{
  "hidden_act": "gelu",
  "lr_router": 0.000469,
  "norm": "rmsnorm",
  "norm_place": "pre",
  "parallel_block": false,
  "init": "normal",
  "init_std_o": 0.0,
  "lr_head": 0.00597,
  "decay_shape": "linear"
}
Below are experts of layer 9 (counted from 0) of a mixture-of-experts language model. Rows are named router (the router's row for the expert), up (a neuron's input weights, with its number), down (a neuron's output weights, with its number) and show model dimensions 0-223. Each number is 500 + 25 x the weight over its row's rms, rounded and kept within 0 to 999. Numbers have three digits each.
Before each expert's rows: a language model's description of what the expert responds to; "mostly gets" lists some tokens that are sent to it at least half of the time. This comes from a sample of Wikipedia text that the model never trained on.

# expert 2
What it handles: Proper-name fragments. Pieces inside personal and place names, often in tables or lists, such as John, York, -ton, -ley, Baden-Baden, Kazakh.
mostly gets: " John", " York", " States", "ina", "ton", "ley"
router:486473473542470480518462516491496523528512474585502501499474512499486506522493481535458535493495439510515529485516447491490455469483460476455470512518515454529517449523526493467505473517487490494513492531494508496466491495489495548524472516494507481479470511475508470487402513485472482508493528501463468471525502497505515511490510487494531517517492507519484448510551543525453476466520509517457488483507507534541475484516490479496483491473467525493476465499484484501524486486458469492500541502517474516509502473489495503536516485497524532469484527513443486506463500507520483510511485477541484453516536492509514482513468511553547492502510510488508518502534468477473488486498
up23:480471469496490550516498474485462529472520481506509503498468528501511529488499500504499493499479474564440486518507475499462477483506478485522498468501513471515502495605469528472516528473498437507498474520507470526495486477533424457515512506496537523523506530506536482479502517546540538510500511498499491495499499502468512517498501531497510514488494462485526515499515506505512487523527480543465522498508489506473468488513483494482491537492513527532498504518515488544464503474512485515507519500512544478523438493518471514469489477461483489494488453495471454526476516482487416532523441519527519483512483497537458470497483543535509528506493485526490508507492480517505502498473
down23:467536530494470468515456502467546495506526559487510456485506515464510487502496501535492483476503512488532485505509473504480494476470528481500495471491522494538509495502476557476511491531467449500499481496488502485507447425472494487512486517478526499455487465509484484521510509487528424504502477503505512487527522497477504521528519504465501487528473536482518538464497483482526498497479472533493522535480462497491471500467518462509531486501476535518497480522510475509551496541537511463532504540497466532465502499498519456510492538470471460493480427491523453466458535476477506484525493535470526479498449465479487487476506483533498483498495502478510544485517516514517521509502
up24:507489497515507526496473546519484478527461481542511501533483528496493479478484550512526528474532486554516471464495499463488486501505484472525522515475490483540503498505534525527508501503522500477507499516535518528469512473521506523481490475518447507493535517488438513541481535513475496509495503551472454504483479541506508499496554473524521448501489486500479470522489504541502497503580505507566501504523551532488520492477513568478503503521543486502537510519513493503513507585527530524528496495489477515510496520503499503502512487501514480561524479525532507510483445497520465490510511508494459535473496487498467481533460460535520505542516477491487514518495499497471487494487
down24:533492492463492463494516537457534494478525485501530477479481492446535486473523507450544485517468455491491557525466511532486524551479522516540495499476527484454492527522542496498487500475483498495513518476498470488528499497522520489531545486496527513489453520510485506511509513483500502517498485494516495515512501463506499464507495525507474527526576526491513497485519510474502483510467524489457499533520494478484491471513501484535494508454458471518523474497452465507482530484506535485483543502533494528524508541503514448477481478522493545563498521530514483543518510539508510461488526500524527497522472502481476473546477499486502503504504520498508559519551530519518481544550
up25:503499537488495529477466512524468515482528464518506498497451485501471535464505463501522525445488529502476490518483538497500540514477504464467519520533547539480463529501482463495497491509499517515484501531481485507518529506530572502512454474513521525512489569510544508520518498450529528447458513520497512473484491489548473476497473490505506503517513494538523508542474513493498503526512527501504530456535501466479484476523499499473481489517458482493451509517506534534500515469480510468517537502510494518498519496502458475513500504502487527498514480508523545511554544490472491447528480481489478474496473462537549494513533504462526487478505525482490519513476461524460464479523
down25:498511498461519499525503490549541523482478539480538485506516510465515449452533448488519480506514462504499484478528493535484500521505466510494506504486516466524477518466544495512474491507501491475501476538485494510516515513508538492520460512481540546509528477530524537483572508503516489466496491487483485493554484464570519470452500502493537497502455546523484524468505499525559518487500487469484526495464494498515447506512482522537538528518486496486528496545491481489489452545479502464510494480542490470478523489507519512489505473480501454507500485458505506489492517511481507460489487519522465520550467502483512506498498491543499454521527510528522512482551487486520535477474
up26:524515502511494509467504503496532484485459513499507515476534528475523534472481492509469476429473513556504477518495500511527493496512515499554493504475515455533481518515467497512492493467522539508522517423537458487471513510468482516513525524480494511523467461511527482519485490497482487442487473525507503529474485522475501478496509482468523495517479523510501527497497483498470497488537491506443469491525506512473530441446471516520512477520509501469525540504506464521449509441469462457472506487501507484542471523519478512525504511474528513516497506518480476489538520509463453493491516534489563479495511501485487496524471479519459478505452531509511457515488482457468528502473
down26:530503532505503508489498469489477504467485462508431493530502527488451501520523519499487552565502525487486514519474502500478460514534512524531484499483498536496530494494477545481536484502531551506541525524514529519468521505541464519540489522484494474488551463475509539447510524505502514540492541485514471453531543497512505517502523529500495488489512506490442453516513498511474489501497465485502492537487493512482490493519528479499476471515510487490482494454444512486511441567510519533525535499531516474484519506446526440488518472480495500470490490477530518506480513509550539504480516475504488502512504492468507508479514546508483547487496484483499517496518506526511457489522
up27:511466532492496514512501484503513475543497446478477482519486526502516470483489514543529464475464532462522476470490505516550487475511488468521524524466537512447508505545509474496487514499525515496461515528487489489496463490519494471468466516471526463489493495521490504520484431505515518483473530528480536511574465534458558498542524496530508474515506460535500484490510466491492490515451496487502507520545511547486533519504514489484503526465514531516509473503533544498527516484537493520520473499489520516483447464499488509531506546501469460497490492523514534517463500475476490466499514486505477447519511485495494506508462547502520488483485491490500456469511469476475495454467
down27:502494505490511498529487498496528539476475507515447546478500485503509491555495502479541498477519510478539521488524490478507480501486562527483510517524507483483502481496501457450477462482534460485502510496549449502526478457547488581488496516487539475476503516479502464497481488505499463504525467509497499505517512471504510491515517464467485489516531448497499474481539524499491481503482537502484523524512510522516460503517496510496468515535452491548526497492540516452465478466463500510483496519507537488499493523515510500526465486492532531500521484521515510478506493526493509458499494506472527510489549500505511465562539500482472451495423503494474543467494563532511507508498
up28:480514514510498489477482529469512499488508514471473475494516507490492509507508493493482496532507481506491498525543552500476488477476481498490469432487520518489526490528517498495485520530499463490505504497477502510485502479523508494545534452482487522487489490494537524450450565508474507505534476510550465565471486477474489513544520556531529495502470461532452496459499553567476555483483504496517513486450500500484481536492480491542514529481533510504519515483470573527498493476484503502474465517541487477484486515471530494496489508462498491492482544507448512494520520501477477464500476499496513497503508501504528493496507487510542444520551481541506509529489538496475520538502
down28:509478493506524447487543481451507504518523461469524467454477516489501504492509511510481500521531492485516504565485498412490527476517498505515477513503499482458520519516485464484476515505496527545560515493541495507506461523477476484508458516472472515502480517477454504478508479465469484476513480459463515508520481510556484494503482504544485485428540510487491489504473481483529468492499516517463454481512526526472475496526467514502531509495490524512469524504553475500512523484509519512535528491493514487457437535506502474481492472480528492492553470505489478506526474517520547504506481501504482509539512478473543500501501542501486491472491479464497470519509509493547464484524
up29:456501486534499499488503514495476538460460478457498497518477513489518438495522507532498490521487501578534499478530488480455512476450470474516499514454531479508462477510496515478489430465499503503542490550508503491537481511493517529471470472501491469510493513516474502504493529477513492506481548519500495521483490507498508519505541513484481477494534538512523506518528500503467490506513520545520506490500509499482513533477508511478517492469540508560482519485492457523474490516530497492510454499519465521474470525518446530506432494442471532505523479509520500495504508461512495517474529503475505457517515503459473475505485529529489483495476559474474493505520483485485450450459
down29:480537493539505479517536495539480563465483472554494449500468486477531468516515417466481535518456497543522537489474518512490501524479507476520534521492533487478521493463518517512519475533490469474494481492527493512528462502494495496525537512532481462508455469507472511486523530460517516501531510501499497504455504535509512528546476515463479508487513474477498522528455473517502488503517513497503526504491497489503494549491531527555537454510534445449497517468554488502537495509525492497491458510456475453522504485493537510491487475498491540502506515508483494507537487521505488481485518477528500513484487526480460457518529495547500479517507503464484527491510521488481516500490
up30:521536463495501454518501517525538511506514477478520481466481535523505526505514527519478499535478489478487543496483449523516519530514485454485493510499518499511512451488524467518476536498493496514531514466513519507488514548507521485500489530570481512539491518521481446516480486528499496497480478506505510503473463501490520501511474506511519496434482508505453474526489529513481524475510471542479477493523496480512491549549487456520518521439495542517510532481503488541546451542491463523505504499509525498482499476527478486522511530559514494503536511479518516510526492494489528474528491492506462530512528501531537524499452524507494478516519484519459507546461516487532447462450
down30:484483483496485506532497530502485488519475473547506507527502498540537522503522491528516516496544507467509552518470523484568519466569482507481509538539521490501493497468530488494471513469482460533486526503509512506499516491508503434499531516538509480522495507530514489482516462540493517549497510494503504494507489495472502499493455533473510482494511495469536519532516561502488518527518456507473513520516522518517483525519478469492467528498519508517495497472485508532481490496498542467484516479528470480513525507504482473498499480481525476474518521515544483534482435531523477494506495500528512560497536511485532542453494482511515489472540456497456503505437468498533486509429
up31:468503460509546474478509494489515494497489498453524519524499556510536459489505475486489532509513503492512490519510466526443473514476542496540477479504486507524495492563497502489498478501499465488489494476498520524502518535513479535566541479488501486475467528466482460536500554480514495497472578510470474498508504446497490481516523480502468500512453501501479549479529504502481476522493523442491476516503518523506518512539483562511517510494487483548512511489481475498473505435482527478486510502478527493507530489447479510564508491486440513528478482484487461512485513533528495498467485527493513532502502492494440511493520474494493538523504493465521509511517481487464487510500
down31:519546470489438499535477450492556465485469519462510461486472505526483484441508497489514493523472522518536513492531556471523493503488517470502520482519540487492514511448515476520475509493516532509518479435529502476496517472517506479481508499507505438471503519457461444541501486508521519450508505538474517480508456527491445508494514531498529542523509499466540535501470483531513517492515505487477466510498469508497520479497516487511532506492501490485505515476488484497493535507468491512467507526484501489458497514512486443500486504534552482510532503524547544495508499504499482517529518512487508529513474508490483468517509544501533506495485519533482520489528465551483543531535
up32:537518492493502500475467474510528457506432502464501522490521511481457521508492457506464479477525500492504525437542484495518504455513471470505490491469513492523550481514485519471484509566485520515467495558478503467495469521510533531488509521495446458502513539483501489476502513494476493506487466518487516490507518528476519469508506500536507495478616508533487518503512542501504505460508509505527477496483478523452432504509475470494522486502516475475505482517521475524506485487535490524513496520541497478517521502507466530502449515480538506504489507509476495497470501504494470538482521493534505444501491520558517489518534506507484503527512528515509488528481495453490476470524
down32:504502486441467519518489487473502526540497521436491456509456476531466472480509498477508520550489484500487512560489515491473518493494513498541472509519529498435499545500518501484529467494450505496490523491479489550503469524524482530513528479550478508474440505496529478486527486514514478559518517492488467519485501519503461474486479518518497537470524539507488455476520539535505488514530480474486511502511517453503504496513454512493519541529516462502520533485482504505567496486464508498507456509508531541491464523532467514533499462530495486521513561514529519450476481476491552528505484479504511522494492516481502501519494509497483530486478511498501501509503452518514479480480
up33:469467481478521475502488422489518506497490490492497464474492523508495529483503490455488542517503499487503483488512520456474484524482477514524512481461466500456539500523523531495516505502508486471522463513457512445490458527455492544495497491487538501484535468501526512492554517508468531541514478506450512512474505485506540517494510529529514530507480469539474493507514503543513486498506483539456443482478493474552504476493484455510506468500499467511473507502490509476525487486472541511504489473453536514504477433490511529517526496491464535520501514478532482513507535493502498494510509497494496527501440509562503479459453476535502546474516481511488467476506486514506455462496
down33:447470533466497474498483488493488513480501456487523483534469470489497524543517448512467482481521566456481484511525496511510481499445509506507511469518484513510488500492503457502460519566480499496520491518496515478470483523473466465505476487503480493518452486514478521493507501521535493507467509528544465503498469487497509523503477487526480504481496448479502536516536515491489494509537488488547504458498502486512565519513467492531525519489497525484499517498515448498500518477518455489510505530504525509496466461501483488508480558471527489506490469541553493465506522477539485489543538457501527480512519456510522492531528515480504473454496497423489484463484508545480480476499
up34:480461452537483515494482483494474565524470471526496489550466483455481496474495521451502541509448504522495546508505468522505491476487450497508508451468495468510529473501530521483507478525509496507487496473512495517435489522490509499485453490513504524523512524498480497523503521490463540459538517504521492491503471499483508467522493475481495538485498464518528525495493464515442506479472508505502510457507509508488506522471503502478543518462506440516499501477493471506494455545494539475484466511556457515499490505467497524511492478490468515501507505489547526513478477484529518484509493532481503506535529536509513534488517561496437506480502507452515513456499490521451506530497
down34:512459481498462459483480503476521452483548489516500479515488461421500549471473479498526529518491522515507504513470489508521497524506464483569472481487512514536478526475506495513504504517530497514445521502533491500521510543508484466497495461509483455482503482548574543518578500503516508500494482497430524502540509489465495517506529518459487501512477503540467525503514456509490503535469504528505526518511519474477498526473518464536515493471491496489493490491554466532540509543502489511532515464500487537503502444490493496507486526525519515501548515485485488478518478479481542455521475491496516516510510508485501474484486524487477493491528498530496486515504518495492517513454
up35:457504513493559486491460510503540476478507518551448493452487493489469475502545453531457486536537490502508505460523500491498500468506494504548480514529516517459501492522492507465524461546462479509509472518466491500468493501469460543521460502523461500500502518497515460521471491481479488523517530529513521506484512508480525506496473513490533506473475520528482517474532511507475495517517490503507472521512528521477533491527482503532550507495495542474494517513499494423469480524468520463514559523472463467453493508457478509494506480513513511474535514499439522545523478530484519518507499466469482517506523487550506530511479500540491495518499529543475532491469481496507491495486
down35:520539479536519542545471457524491477547480447498495490560514525503506507491481561540446497499485530497498477534511485486488481514500481553489570487480461472485493491494502475493504503507500514506514536530557492503472467516533495507516501502514517491512461478501517430540507506546495516437520508501524458510488493521503483483526485455472489487492459487480470516497437505474518502471489540523516509480498521493495513511478524490559485498490537510532479531474502514488478496500479462475474504495512534498465515494503508500479542494472474505502501470457520531522480495510533495536543528495541473519522509494468482509537494471472493539490499485488493492490475519489469561480495
up36:502506522523507484511489482476512529497495472484505471460461528530475493494486487502495516485502470539498466511480469503475479498468502485488464523510509495474509495468488472506519517517485516515528480518512424513487479515509543533478459503493524510489471516497517503498525482506516474509482503525489495478503447558494476451504497463504530460513501526556483488507450537481524495471521472488506474491486556535494507538493486557503490513524485532459489566482519544459516487488496468503481504541499509497470564472496549544473527487524496510476485498522500488442492548499479465461498514518485469524537489527506532512535502482509469457521524505527540463480477533460474525470500
down36:494421534500508496489510508494509454532476483477464460472542499486465510521538494502540475511465546501483554520494504508480542527503510520441493509517459522509504519475500472479489517461472463515484493496500491489509521477519466518516524486541489460492508464504449434471497540500489494493468503514534490506538484517509463497499504498482509507552500496484495482500510486491461464464482502515489544524493541522477532465514499486518483545463510484487531496552515508488544521527491523456493567536493484466505534500482476481519512484497492521523555509467495505487488505534557470525493508507534501504502528548477534484494530503517546515496514477494551530486508515497504504475499
up37:507496483424489469495503453544484515534529519484498472476544518451456469522464496466535494480489475497513523508504498478461497473510563466496499475502517488494469503475514454516472495516529518498470492539500447512520488477515497525509497435536527495509498453522514480488487499494493495518482533468498514503488494515535473506507497478457461448470529472499508516476493539541501454506492485521503504523537545500501486514526506501494481501469511500479458539525533541515479551515519493483490491493482516479512498514498487511530470536525531522447496539457477487496504472518506524505499495505486470479510489559488520481465481519488525474546495534513510496485459490498482430520463
down37:499481532520444489473505473478504456468490497536511545531468495525486510483534507507486465491500518496551460474485422487523546514557501485479507503496501483490514485505486499533531519462471480513526536493537512483462500524505473493468473493534545532476502496505507493487491475507463524514514484528532497477483484499510539465495472464458476469488466491490495521470513500511522508548512499508434546483492511542475497454496505505509541485485492476521517467492450511466452435525532510489498488519511495504490509540511529500502509497508542507518472521492506446549551516486499502482485473535534487509492508487489512508456545511499498539530539488549494504495495533493509477516517
up38:559471471542496503468520488503475501470503512484547502527520483524512514497534549502510518530469479472491461507488529490516496488465483498467489507498475512488549508547467513512493511458510550484524490492469470537467539485517480529495513508540463492507489521510511519513471456498474508460470520544513494514501541514457507529496481482524493515493499505503460463502499454490511447509498512508464474510444476473475475497462569532493486462473482476520457507530506466482529498476504472480506490480513482480533544504486517465494465465535502480486506488494522500511501542535498500482467503502526521505514479472491487573494517474516479478536492478478466540466528505512552461470490
down38:483433522502480523471539505505526537493462476448484526513496497460518489541510484460474522523522470513503518499525439535520531511499496464515516507517504516484531497469524543523511524539497494499484501514488538503531489440502476511524516501504474493501516548527507448476533471522479532485468523509510500526484508494494467488516459502492507514495474458476517502456501506502511484466502487522487468511490465483443499484524465445507524494502473490492534459477439509488538470452480491499499504541495514439485481506463541469523491472546506520475499524513530535502489531487518510508479495518487439476447484517494506517497494485509474430522500526475497504490497475511502479466499
up39:482471517470489473497534508495481463546524485531489526515533544487514472480560488542499535495482504516505508474488448478527476494478489544518470517518493501534509525488493524475510471517508492510523463522506471475494510490503511496514508510506500527502555499534456489483467518527497491544508495453533481482469496520462463495436514491481512531505510494489512497515532531495487522527537525534482452492541491553474514463440550517515499480523526498487474467524481484458483479494502517514504483461527497506496482493481508500527527489460504522523483532533473529502427515545540495468509493497504437495509502506498546527455503480496489502542459533512530506483523526488538494511524
down39:469491463500496485462496469512497539507519481519503475504529454472494443494500507453492460486530460510503504521476522482455506492521511484507510504483459499478467508530449526535549496503472556497501507483489514533480493497534507493524516522486491496507517472487486493473473535497505508460469503508511488479508521508515520546499457522533488490518465532539511509517426480489521451453504477490526532495502510531492522521491526457472519518476499471535527545496481549511513513479523470479528482487491494548507505514512514500498459485487482479510534559457486538511535493495459460511434504518542460544501559486486501511510498491499453492515494509499491516550536496538495507498511
up40:510462480491560520533466517500521509543520474495573485478527468534461518491495531481513534510524497481500462521512503541525521494517523508502493465506465457538460518481537502518484489508514478509498491502520477525479507501516457491472506478505506540518488482504484509523520488498472503452531478518523465478520498523482512517480515510479487500480455448502468444541488482496479475507477557538517483498467509510468476493568547508482473461480479476513507446534452476499526486476520516510526499468487481544490497501523480513461516524460453531453510523500528510490524498481528527496459469490492480474560527487456485480487491520512531484543494482508493482486496492519500504513522
down40:482525484524529536518507542503529490534476437505477480468503506515480476472515527518499517504510495524510494523468511538512541468532499487506497484511504483465509475493487431530526496498497536468491497484488563541481497507506467461495508516467518526516492508520514467551472529506515522501548465521498503527486497528517505493523501570530520456506466523487458500519521534504444527466502505547485521515520445521508447460487479472477464508554514496500485531489491440507481486520487510495447480486507508493509516518483513512454478466533505492480542467485499504496551531531524479476499501505503536512480498507504555551494511534524507484487493479500458505478503515528518480489500
up41:507506493502513517483480512462512532487528478532474489481507484482512469454526483482468544489486496520504492495521466550479461542482525516464458499488528497472473507495522479468515507537481499513545529499502498515493505472497555476540474454481513464475561470470503497478501554495481551494449486512467495525459486491514521532513494482481489499517489534465497455556508493549460492475543492493475467443511486507480489490504503488499478527490526470511489517533515502494525495492494518493450502494514442544530498497481513441452462468509500508496522482506509507497448488503465475478461499458493507483489524493468534478487507509491492549517473512519493545497491532511524483505448
down41:495502479476479432522481512523512511490487492561543536511506515498540509511476465528504465450498497508485466511500524503538510507504478469513432516494462480463554498493487547495526490487477451499502516464497504537482516511523516486537492493478494491517469526495502523481500494491532508522565493512486517510475497533536528486506487485479467456540507472525496504480528473511535517446534515525507486515511540464493489479486519498472508480514494492496435486517479523518471511535497451477477460520530491489472492491524520489485499517500477493500508486502487472518509522495484517513522476441497523507511460451542471476536506502450474485551521543484515489497468509498418481494487
up42:490516471535472542476483516494466497503501463518531502489468496517564499488510545504486506537522511510488471511534478548559469495509476465506504504533491477518485504490485458482467501508499483493477497547525510470493519492485507516500501519462503506455505481474498525500564588488511497510485491521538468493516476485510520523476490552476489485501491484500480479504528512430488487488517485493543505513516505480498476526510535524521477494498507546478490519507499526491501473479508525510560507477542535522446507464517501474529552423483508548508507518489456490531535459458484534536541494457526483507506524508517490508497532509480493503522494535486507503522472508518536493504485
down42:492504498468505493473453513501488486491493478489516522508485522510538472484500499522477498524498501491475486494568447519564479517523487514487500498546516496480526527464521481504493498499486486499447565526542489459500502495502542491504511506512498558526492481480500481515536547492479515532502491521541487482518530506518525549490475500437514502530516515453476474493537509481493514488545485522543483544512534474454516518502514501525520509536498514449490515518516488511495511475475544491567505499498521519458515477523481477483562475543531500495481511523475498512505476489572522525512491501539517488505529448467507492526511483516543513493555507476506508539490512495514496525509
up43:499485524538472524415478508547485517501489502530505503502482518486461535505521541495459485497501465517506534485456491485455488522460479485491500492521503512500521517478505557502487513557508533470486497528485491476529502491543468541496521499487486478452493542531493454512446499476501525489479524469466456480526489452476463507525468484486536510510454485514511510472488492480487511499510514493516519484480468510537495474515470494505509509466493502514460498479493466510508479558495515504514518549492532501519570501501500473480480482503469528540560487506451464528504484508532517489513510492518471503547519507501479463479472522523499476527485529545502541510509473507498476460501
down43:542479449528508511488547491494503499482493482509465515474508512491467490495471450461511465467485519500536468564499511514517540528469500456535452500480514487505471464469529474487491494445514466477480507522468486492518506482520525516492479495499514521532472485489541488507506512480502492496504494461498528508478496518529543500476499466504518476479522468507497527460491532493518509510514493485502540471497452519487501472469514475517514516508495450477507478532487508468502509510521509471474497505544485520475485470526541496458531517504499511476467475507531474479511490534486500507474520563492521516536512532527462536486443517527461495499503564486506403488470467518511532498488
up44:445484483499442498457474522462517507502527479493468506527517504416510482486498485489489518514526495494519463503519490489511520476457517455545487496489523521508473519476490489465473500461538524480542489524475486514493496497539523482447479512498487485527511525525513491567477505499502492506467564464524510498479499496491513509463539507457482488508501497497518485497532507494530496510503502515512508484484544496524521505512532494469518485508519510493479471490505465521482475485507497526556531527466517461534513507478489532581508454516496494497514485459488471488488520470553489471566480470507519480512497481521524503501467514476560469507463484534508487541506463468498537486504
down44:507541520517508497522502493518494529501473540504492498496512535461492482464516489516506476533533499534519489536495478467520520484537504478473496485477516496508476482469495544534495488478485448497477465563534506541536458482489493474491504489464526509500546494514475530528475501474488517467494540529501512500482506536477525500458486490505529484500473502502501511516515483537543503564479505544488488495485464470528499536493499464464509435480467505554496490477509425498560522529507477495520483465481515504467501524509483522502486493518506469532494475535533504498512527475511463477495462526480500535484505513521538516522508531499488492571477499490513433497556504497521509499521
up45:514568483485541478516519461497532546479509485514531484460468480472478508464524506509512497515478508483472473501525492490463471441502484551538529453509490486504479477489496440496445492521516502466519496496493466471547509479495496496523489532477475502517517485505505518495523497456471478521491508497533510510460512503485505527481498529515520486471489488481469543490491471518466504526496511531540468531468506468480470470532512463524475511486519510513513482490499510493482540517465475483482481444508534533476537497476464511483481456473525498523498534461506461491522508447484498547442510497478515500493478491473538511485482504492498459487522490507547449471519549541510533515498
down45:523583474493521544531542508505518504504511526483522517480490527486482536471521481489512471530532496487489471478475473488522513451471464557503495532489484507501446480436476493472517504511548490520524493465479470494485492452517489471518523513473504503506460471507464558467498547478450504498524452493476484484448521487521508517502494540526521517520480493513509492520511509475517509512491477475457464552499496492500543504517524479489458505455482495491524463489511533505512514517485490562463532462476501505528513484517482470556520465505516516477548509479513482489498493497485502491499513488495517508498453477475539522483468508508436489494505509501507492506460525525513502530506
up46:479502495481529480486452520500547494499478496531493500496518492473482539488502517528471464512509496493509503495505453472483483496503503529481530524470547500527542505492482516485500517512525563456500556542523484502515468497465526429499493492443513488479531488503523486494495531473498564508535474504511535512495474525462513513489515533516498483496522491535498503507491543481478503512506492539506493524500535489487482534479504536532512489496486472512484459532488470566449519526517473473559498556497491515481543539510492559507510487475481511524509489536535530477461488518495508510493560508507534466519502473506476426525503483486513463483504486488484519519500491476494461498494
down46:511500526524558486536508511500516479505491577514509533534500547494475501484491521530481510513539492507500538528507481472492506464534547469479525484499464489499515536483477471491481516496485506485479514474534519516518473496502471464485483508500483515470519502506515538474468523445522497468500464487508507532493489453524524527510529516515449500546509509504431525491506480510481515469542501509460484505502479511512446485498550539453474478537500526518510524515495536502484507464477510507528489514480528480558501519543465561520487536516478483515496493480510535480495455523456463475483536510470494501479548525507475449529520499509471480536519530484527517507494506518508511484506
up47:464501501476505518505468463473485513524514521468490504519513488517468500510510448499471500472471488480504473531517494499506520482506497519468473469478494504487477507491458486495511534529490521509493502507483480485564498498514491487521487492505487507486547479539524487475449523507526510495508536492479514509510429502504508479481474498484463498486546475507515515506544485518517501535475530508482474482526539543470573488507489481503464471518516509495507508513508520525470511499510502527486420496529528489503488524472503529550556466475480493512507479465495516502454489553500453499467433551577496545454499506513485513494506480472460507486471531522465455506508524465474499495493
down47:499510541510535501449507503503521535500495468513485476479484512504489467504486548546548545474489497510510499459520526462509493558470470451526506496483556493480502485465517474535515555513523508510496485476532502474500517509492505534493506544527521542523525462510519516526490482473500519487502505457467549509466500497508527487512494526495519445469470574485492464477475499488469539498520463466516501508548496513476525481514527529497488489488528506533468522496483457471472489519498543464503506510516493465506450528477494539488503528495536479497496483490479515457511506514481510489508501507467480520505506532492511487454494488512506539553543496471462488491494464492538512549470
up48:511472512509489474488493507460529474506489497533542479522485495505483505541469461519491505514527520494513483514519517481519495526500522475482516479476560449498473480494486536508503473519487485476536495499496526536507509561456527519474461459466521500517499480497452478513530490485531465486497493520495517464475472529515485473515501509463523524472516536468479499477522511469483536483499494491487468490552507448528510525532500492516487467477475474488517501472500518508501451505483499448498483486518547513494503531488515502501467556502569483487477467503517509507574524477521494504525513525479504490523540474520477510536516535506522436541497527453494450520518479520480453518464
down48:504521474513512475529528534491513488500515526511481497486497552517531500486446505481496563490512499553513536493476468501517487440509527515517486495522430504518492524507469539486460495428525443512516475496468491455537535478508444434498487493496498483472491508518461492513563488488523530530503504488547478467486490482548486525496522532523515498503506477495485487517498457518463534488516522505527508497504516505485480474528512500530483502497469511505489510483486507440515553529534535477483536521498476499500501476519532504492515506514490508547540551499487510520503494494484563527477503518539501535487484507510487500470499508500485484463514480484513502483525509515541455514531
up49:497476488504468509491511461511503521461497489496474456484473529485473474508494509530527535525506501483461471514498499495489527466494499489485492555499534478501463488484523494504477510503478508437484535496522484466477500466519495486485496487480485484498462543533494539522498501498493524503499519493517475467522522533445522491462511461555513537535501494515499465475521474509515530527503526521451471526513486520509505543523517488504426550545440537528524477467514516496491507470469504519517495518429518511533498499517496532527456501515538526478529503495477507480455462524501451514473479496504491519466492471481485540507518480506528483463511496476455509436480475509493507496535
down49:475541472516512488482474462531488489490527511506530516481501489499503530476538498514538477484499493518509513504517477467500504490542496486492538494509483504513490508538494511509516465453507471510513465511444501517514515529506528492474499520527508452542502534491523456483458557506547484513517490468470501520563539465526483520486487500487538499483498535518538517496451490457492487506520499488535482478467524500441472473522527550495475489510532495456516472485493521522467487482540470466513496499500450461481507573507495486519484490492511515538464541531511538488537499452530519504513561478486494505524520495531541493512509512477545529484517556498522471521501509492514500487496
up50:459492488452511486469479465478490470493492476515499514471513532526532537492509476497535479518441514484490457515514552501505466483520503499485534447479534486527515473511545536523497491525490450489502474480508509405447501487536545501472493433523506539514507525537523508513489526495464461463524512515480489496501469497516491496504475527470528513533520510465471453482506501510479469519477513543530497528546527531489537487511508511507469482455507495538518488495445498477477482481496550473529488476509518536495521511507521501486523497469515522531547468514491508476502533472515475493519497502496493476523483515496541453528489504496508518470485501477490520528463486499494498478514
down50:477487506488519489481489498544484459474466518510496494551497538512507482446537463485477436529532564484491527486503519520480475488499489507466466503494472510525506534492531547492487525461524527478525506542478493499501497507507470520495458489514440500528538465510517509498501516504483500504571510543506508522500493508493511549491500505511523533486460508514512454514508518476509480513464508435499459491537483495492528513531469516524461496519526514460522489478515501502491496470504481522542519519465567507526502449519529538470486528494482494457467476497521497499501469507483520495508485497505495558474522500517479534516546486502507534492491536506546459487508521528536481475485
up51:474470492503517512490466526493460503469490473522482458488453498521526463488486474517491478530533492446486516479491508484500484530525535495499488483536500453480498490506456505484457450478491504507508440441535494503493510494459500471507528488488488441475522543490463506491498482493480490565494501499507522519488464502525464494512492501521487491456473492538509521513557493547506452482500476517546510463534495537471496503506487446481476521501497491506467530486480503517512507529517520476512513523495499478517565495504493496493529506451512567527489480484472431483475469509495500489513515486486503489465512513498491511512467520513541476434510479523499551490507541478520501505483
down51:486481543503499495499526504522504524500517476469481537486551508483504464477507531473511507484477500485526493488524509498496558500499502512477479489483484483485531499523476486467500552496496499460525494472464503546515462485493487505494442497507518481514478468493501488567478488501465519483551483496527523489476529539474498547522540532498465475482512508461469506485488505521528480479441512517458497515517481511461518507535518461506527503467464500487468517538455454487517495526515497445509480476483500532512521516442470533515520507528503518481498483491483521512456497515531507518507508487497541468488467482510529503472547527469493486523508486485445564438508486514534551498514
up52:521506500438519537533466515468516530497483474457538449479534547461504485524540497511475536500472534513497494496496500523543492466493472446460461512515534477504481487481509463469509543491516472524486567512506508487494473515466484528473492521498522511497449511518514492489481485525506537523495483494499537483515501517486518496500554498483517501493501461448478509493533515526500506500464520511485532563512439455515496504508527490485501506512491470525493484495518502519495500510509528530488482512498522518515485542549520479487530467517481502480495477524487484552464515505498479507541458468537500508506448513510502526460515476490497540505482476456497506437463512482499488552486
down52:532494488515496487502489522473565482507506521485507505501533495476543507488516498472457455446484547515541506520527463496495494509459510528470508490526567524517549538513491536509496479540503473496511474496488526500515482462491545515488498449516520508495500516485486494521430488483463467511476479474536520508516492469496524489511484489485536451477519477489500531479463496446537507498522491467527500493515459470502510506519480478557488475463500505510537488512519517505477489519480516494500512532505510490511515509526520481456543462505509463518521487504471497464484450499496472525501510472548515529500483506492510497525520499504486480462495462504565505477532450520540469436508
up53:454483499516514470532538520517468484458518448525491515503487519490549454481497552514534545508500490496522503496489506522526472500500519523487454480441459543505475514525515526519534534515516480509501487458518525508467497509453505499458478469526499505431516508482493502544483494515510525523517488473458505516493504506494497481531500511517514462516519515510482482525486514523441515533461466517520486444494480512533484465494496474498512446496531471509475463535510555490498475498501510501459487497501462504509492473489525487479536494476524484488471511453487512568483554525490537479454503499505479507494504528517497489517519497477518543506511495453553491528535501489475490525491
down53:478535494544496460529509529496492508506494423481465501516480515478509475529480505484513504507504488502466526502504525539547520504484482477532520528472460478480489486491461536487487445504489488461517487497484524521469510534541524502553520527504495488517512468483485484495519519497524505478486489482507502523488476497503472484494525537505441493520439494467488496530519530538538452507498534495520502483527498464506494526519501494521516458455500425492550465509516519536477532484480473472493487520514495453482501529477528518552538501483510471519510520504531511515543494508467498553498510508483482510479498525485438492531487505493484531486521511437532506496529524469463509501460